{
  "n_layer": 12,
  "d_model": 128,
  "n_experts": 160,
  "experts_per_token": 4,
  "d_expert": 96,
  "d_shared_expert": 128,
  "activation": "gelu",
  "moe_layers": [0, 1, 2, 3, 4, 5, 6, 7, 8, 9, 10, 11],
  "router_score": "sigmoid",
  "normalize_top_k": true,
  "routed_scale": 1.0,
  "balance_loss": 0.000775,
  "balance_bias": true,
  "router_logit_norm": 1.0,
  "init_std_router": 0.0332,
  "lr_router": 0.000921,
  "vocab_size": 8192,
  "norm": "rmsnorm",
  "norm_eps": 1e-06,
  "tie_embeddings": false,
  "optimizer": "muon_variant",
  "lr": 0.00842,
  "beta1": 0.93,
  "grad_clip": 0.5,
  "batch_tokens": 65536,
  "seq_len": 1024,
  "train_tokens": 409200000,
  "steps": 6244,
  "dataset": "wikipedia_en"
}
Below are experts of layer 6 (counted from 0) of a mixture-of-experts language model. Rows are named router (the router's row for the expert) and show model dimensions 0-127. Each number is 500 + 25 x the weight over its row's rms, rounded and kept within 0 to 999. Numbers have three digits each.
After each expert's rows: "gets" lists some tokens that make up at least twice as much of what it gets as of all text. This comes from a sample of Wikipedia text that the model never trained on. Tokens count by the router's weight.

# expert 59
router:501520540486461533525529502496518506514485505524530547477487523517543513491552468503491495530488494467548480497442521463491467493491567543517466457525450475510477493489516529515523492503472505487526467489517487506495482525481520492478438527522497495514551507505553508469523458547486491468521520510510506490508519507525506523504488487459481486491504528496501508460523500491500482545500
gets: "|", " ", " 1", " 2", " 3", " No."

# expert 48
router:472514496495508475558480477478472514493482484507521512513497525515500438496505494493514511500519437484496480528532500439474494511502499508478457557554523485467507509506516508486515480484510525504481481517506457453475496495475500483507461506503471537479519482541503502472557492498511512433504495519530477501534446538526471518506478465473486506512477514520480507505523486523460503470452
gets: " a", "'s", " an", " his", " the", " its"

# expert 137
router:484468487514454526543528496475502495455463539497463527523467531480488536535493518474476498512465517454522492518509492503461479523489465492511499508533519565493530485509470511550456475472491513511534481466524510467467540481525544510480504558488508507488508514538510462471492526485490487512494521484465486515500509488492475524476517528498502473518483498537495486510509467451476506491546
gets: "M", " J", " F", "S", " N", " I"

# expert 140
router:478515498477514447514520517482538484513502528521454505493510495500533549490476492486489540527517465529549529529525491457531512481464501497485486492506560510495563527495461525534498508494486501520480504468498502460506524512539513504510477498469467485500410528469507475478539490493558487483513509488507515466484528476490519512453469503495479503479500501519504498506445509514515518484508
gets: "L", "C", "P", "I", "R", "O"

# expert 41
router:520522486550510493520511510564514518469505507506432438479526514529515499470444550535494528494454489497551504511512503474463510491504512515485487491508536479527540491533509526507516497506490467528460499519475497502467521451493441513534503522490529522497494488477508509511486493527476498562507493498515472492479500510531463502500514532503482486497493505505541497532553528512474510493473
gets: "f", " f", "ro", " v", " def", "pr"

# expert 9
router:547521531496485494525502506465482478471488528491520468454445509486524485469485510479524457488468496505481492510497476477459500483514538505495509468539522530463546459522509498516535495469523516496480551466473503481513523503557477487503453504533496514480481547524510469482509518506497484489462510527490514526551492561541526505478537536483524513463513476474486474498498513493519500479492
gets: "-", "|", "=", " -", " Born:", " •"

# expert 118
router:522502484481431447500508492515479495469536521514534417527515496532509513502529512523509492480529488487516511469517539451543488504492542507522568515476488499508496481514509479508456535475512530493516520474513503497497511451514549522550543496487489519515499548515489482493517508476500520482488493490488512533499544509495490520483472468512521525533523531514492521516539501525456513514484
gets: "ar", "h", "an", "ay", "ul", "ah"

# expert 28
router:528499521511474466488513479517531523495487482513523574511500463495488525521475481495497516502489508499471479484515513520535486482510505537500495483487478475515521500496497546508500512499496514480544528524503466498469528541482485511500459493461473481533551471521485530517480498484520518465541471484516493511466487494430497458464501464471445557484477499531436507516468495505458479519496
gets: " out", " over", " up", " part", " on", " end"

# expert 52
router:492537454537496491480486478509543483532494496471541507529454457498467510485482506529513468485530493486495483459444525496480447491520522477487524485486480521531448496469544521522496464515519484557499500481471532460508501501504482485502507481514506478559507518512557477515474512460509478500520523474474466455481520468485468525513503473510484547504500505510490492518484485457497493505476
gets: "ian", "ant", "ine", "ic", "ance", "e"

# expert 117
router:472511525502492485485468509535542474472483533436490505522526505537497504509472493482454516505520513511483466502531486502455519487498505487499475481487491525530487500481533542501487510480485523547465518498480528513506493491526526455517475508492478505520533466468504477487501504485539486528544454512519527521498450546543499515530503464522520471519476435494485510510502548429483513495508
gets: "et", "ent", "er", "est", "ist", "at"

# expert 129
router:485496469450534499500483513500499538508501495481471529518533515518542513510495473528547526486503533489495479484469502500510527484464519497514491468444514517471508481479548535512489543489508464479492529478519552483481485503494461531517523529484485435498526515460504479511509535474500443487507473508532467503474454511504475459490449494492512527503516500484511509494479536515445452495488
gets: "c", "ol", "ac", "ec", "C", "oc"

# expert 13
router:455462504489481489513497466480534503483502480513497470475534487472554485487502471490461500490530508477510520492490496529505543501507473503506519497563502445462497535506506485525486509473506487500507521520527487507522457490494514515512556504543509480505528492508495530480462474521486518491506501449532500467540460496504504512450461501513481539503462543481489462511489486563499549485450
gets: "z", "g", "k", "r", "v", "j"

# expert 85
router:494474523509511482492518506479502506528517494485500522501512452519465565506515539498483538542529519478505484492538477486518469541483511473516485466511462475492483466456495534536520504484498488450440535538449480517486466508484456522527470534507499512467489491510483508551536493521530533520487486478499479514524544513503494496517489541528507496460465491523508495477482493525463507478461
gets: " d", " t", " at", " l", " c", " f"

# expert 100
router:515494531429518520500489509509521498460543489464493497509497491459497486511497518532490504508538527484456510550500462519482500455497467472520533509487476482481472481564549516502474493518528518520504517477486532509472486582484510476523511521463485506509461494481502513475543521538514475516480511472505516505509532489500519481514479500533532495539500439478458517478485491504501510470509
gets: "in", "it", "is", "en", "er", "i"

# expert 131
router:530492498481459506476495511485512503445497539553495495514475508514536492508473491501558525481488511549473509527537524510455451464513479532482521481499542478455503522545514515504510491497484508492479543545497509477533490497522474515453478496563517505484474502491499521552496526465535491531458486485521504538496491531521493532476503485489487482490507471462492477481523553484497504499486
gets: "-", "|", " •", " December", "==See", " October"

# expert 44
router:525466484525543519517458548522450483504460531512513541528486495509501496473518475491540472450474526513535468505548516537500505518516542473506478512524485462495463520499498494509532496490447502474523496524481477482500515536471487537480505484493501511506489548505513543518552513527502512444502494512515519491529548505491496502493491543458469497519489495502499515531543473531506494533525
gets: " in", " In", " of", "In", " to", " during"

# expert 106
router:473513502529507455515497498493489504490483506531487500498535510516535524495502461522531489506572481536530531516543539496511473454469460493547495514501511522514531544520504552526498515502486490504523503509496552463534514508560522493481471483501502485500454504498481480467505476537525470428485524502539486534487536467509478494481488506492464476475516531508531519514493492523507521476501
gets: "C", "S", "D", "I", "P", "T"

# expert 72
router:493497484519483500510510535486459463554495518507507532510487534469541484530511473469510521531482521490536443496473523503497517494515473531496518499539493435489524478492472507475474458475477480483494546506478441502516488513476546509503496536479515501467498514530467495473497492495488534456536497524525524486550493494488517506479523557482520496463469476509510499506501439481478487485534
gets: " L", " B", " D", " G", " M", " R"

# expert 102
router:503465530481495470561501475457487493514462486493526465542492470477447474519526477464500465512509509447473518502501506521536526543527508534458487520496483519509496498493478481523502504480526487449490491499471523535473543503450501512517496505516496530474491493535521517463507468480471497470517529541469480444548488457522498478486504514481486474477519500486477465465466491503495479502506
gets: "ing", "ed", "s", " has", " is", "es"

# expert 63
router:492513505481512523486494544532510504537484481538482488502464481535484480480486524519480516508473528549498494542525494532511493483513478510546470532487477506530530471507485540505501476498478483504446484470497469497558458534484467554499514494482437475517517510477497483462516521457519530476509482498452515505493534507472504530464530522487503505446481500546521520493527475509490511475533
gets: " C", " O", " I", " A", " V", " Al"

# expert 76
router:521491516505486504489469515520546499505468492505481476474472516496513468502556531465463533495498497524485532498503472515470516531486504521531522497524496480510507511482518499521505474484525520427545535512488513528526526493524530506495499475532471455519542527521489472467534501491480486442518530460501473462527532546445493509502491545496466525523473506494505494457496465480469527479523
gets: "i", "ia", "o", "a", "os", "ov"

# expert 110
router:539538508538510504495537493479504522523464505521510498499469521503485468447515509486510487508473494509487453487557499497489487540518517529506510529525483493518533503466475440502502455501455499417542519480501473510520500516508513526467468496504514523461528538515493498496512513501498516404493537539505482480510513475485500514508511517525499437484495490480485527514493511498509479519503
gets: " the", " The", "The", " his", " their", " a"

# expert 27
router:514480518499486438508493522493489452503496467507474487519455459483466514516507538518470481487528493470450503483536508487486493487527508511518498505512498479490508478530555524516414508492507504507482532465530491519483510509481509487490460496465471492482485519521514535480500500521506542477454452492486527505505475492461502494531491509495520519504481515552439494486501544544484499554521
gets: " as", " to", "it", " on", " of", "ut"

# expert 49
router:463495503490501519503509501497523534444498447516446488485549489525512493488504517518470521492479509481502512464468489536511546466449463458511466502533506494454520534505501500506536493513469501473508527455482493517488536515488478483487521469448518509527482480485518524523481548482485490492488514461455438522480457517523486491486484485528525501537503498469495467465488514520506477477478
gets: "r", "v", " p", "p", " r", " V"

# expert 2
router:491437521505493491509462519460485527505490479505524487492462479501467528488514502489504512562485512472512510484500472478541480483460513519519520512517547502465479489529461519505475486494481515470489515466527525526503496531500528513540482502467512493513503475462467494498465498487549499508489526509495551535499512499495493469513450463499495551462505495496499501508484587572514509501515
gets: " at", "ag", " on", " from", " to", " of"

# expert 135
router:465510457528468477505452464487478471512511497524474473520483486517528469471528502483478491484521455477480497520484488424491486457479500533464451494497523484494478519487535495487524482520530498509459487502493496435485512503519529490508488500504509545502523503488485523473516492455489486495461471534484446487502487493491513503464476469485496431494515511510481519492507463488545479475451
gets: "'s", " his", " the", "ic", " its", " their"

# expert 89
router:496486503500484487492485521474507503511508481491504524522519489497541507539525488486450487511549492483505487481503546518506518489518487426434516516512519479464507531559503518470523519481522467552511498509503469534444497502521477481473538492482495508477487494530468502501469511515544455548502486508496526527537475486494549521464477485480484495543501538496510475492503520508511560522510
gets: "l", "n", "k", "g", "j", "ak"

# expert 0
router:560510504541482492512509485514485424544482510512554491499476466484427472483515531476483531497476527527518491493506495449471516488492537522479485497481513485472528492529499469507501465493480517485531483466476460459531534538544517490484459500505499532500487524531508482468511468506483492485519519530505501495556488495527484517482506507494463465481513546523522511498509497487472479522492
gets: "|", " |", "-", ":", "°N", ";"

# expert 30
router:478529513510494506550475527512476459463475509479477529480479479495482526540473485534508500518530476495501503492462499507527504439500450513491532501509515537519512558543514505456488528520511530516519540479500481484520497514511571474491524493475515510508529514553516525502430501482466465501517541487528461506475524482465465512507483473510529507475503479487503533501506497518534507522493
gets: "ation", "ion", "s", "es", "is", "ction"

# expert 69
router:480507504485492450487526500503498502524500528512543487503492496492507452545499491501492490515524501480514462458475519473541506505554491562492491537450436463494524467475462519472501495499530543464515510466467493511508506535521530539518483502490482530455482515499481481448505499493475540477526537540479506475493470478466487515494549499488496488485496482477494506525500454484471509472521
gets: " B", " M", " S", " H", " K", " G"

# expert 10
router:540516497525504504528512486497502480556450552507531537507458498482470509485510530497527456530489524477522455523542483480479484519524517527510477512538479472500479488486487485516540523530456551443494512512493481528523473523465513527533476520479519500473516491510497520479490537484509506450506551508481482502523516504480505507509513555440511491489508519551471502511496493503526481518516
gets: " in", " on", " for", " of", " from", " In"

# expert 66
router:500474525503496497522523499463512531505498499489504480548450517491482479483421491511484487519503499458487523564519532518541500493492533522465468475513487516500517461482496488554511491532520449496513542523508492514500480478461484516521541508489536519525509511516473476492499478480489525505510487542472511488490468448522486469493514562487487454471472469457495505479497477501509493500544
gets: " for", " to", "ing", " be", " with", " have"

# expert 15
router:471527536508518494478492506514505467511475500480523552508489498479506535505501502476489479504514510477482479474502492536490548536472534526438491487462494494461559491516493507480470520544494538484519537535498506479499504502464510492513496454491521488533538515522527471477516496556499487452460471531478528511453519484493523472529504465511476497537505481493547453467501531494484510531519
gets: "==", "===", " first", " this", "====", " This"

# expert 139
router:511577515497481466492489512500504501591483510504506513460451509516486494505530486506504470513468501437524496533475500517493529467474520463518522480490466502485537493486512469457506510478488497448552484513502524474492475520504465510497500515514508476498532514550469489483507494483527503461451522536472489515515545467501506517475470484517469514452502523502489524470487494524486507511500
gets: " the", " The", " which", "The", " one", " that"

# expert 4
router:515521522519495511518536475513495476496458510536515519476502486486480454505543533492490529534468465514473480472514489493543522482499488484507485508548503497511517485450489526492483490535544492504527472472491473482516478526489551488442484502481536492469481491518505503478485473483450543443531511555466510504531514482474481527466507503473497453463498508537517484486490453503485518500536
gets: " S", " P", " D", " M", " N", " T"

# expert 158
router:497482503510471493479500505521511510522504487505511511494497526558489532529493444524508535485553495468494512508481489527510494522525500506508534484458480493507516497502512500479465517562484476527512496519500512487472482528516519539532496506486536479527527462489488515523414527520515462562467485521476502488515476510477453484498472495516452532541521499483550500510483495523468498484441
gets: "b", "ab", "j", "c", "ob", "qu"

# expert 154
router:511461478517490528514488515508472486501489515498473509531499500484510546482474504492480494463491539468502527502523522495510484492454485478489453523524466532486542491530480520544450515465521530557509509497507506499491507468546482533520477518489491532589511525516523493493469520485543524541509480522499447487501492479512525483539532484517458495501503505496513504495531448460479525503520
gets: " F", " f", " w", "==", "-", " W"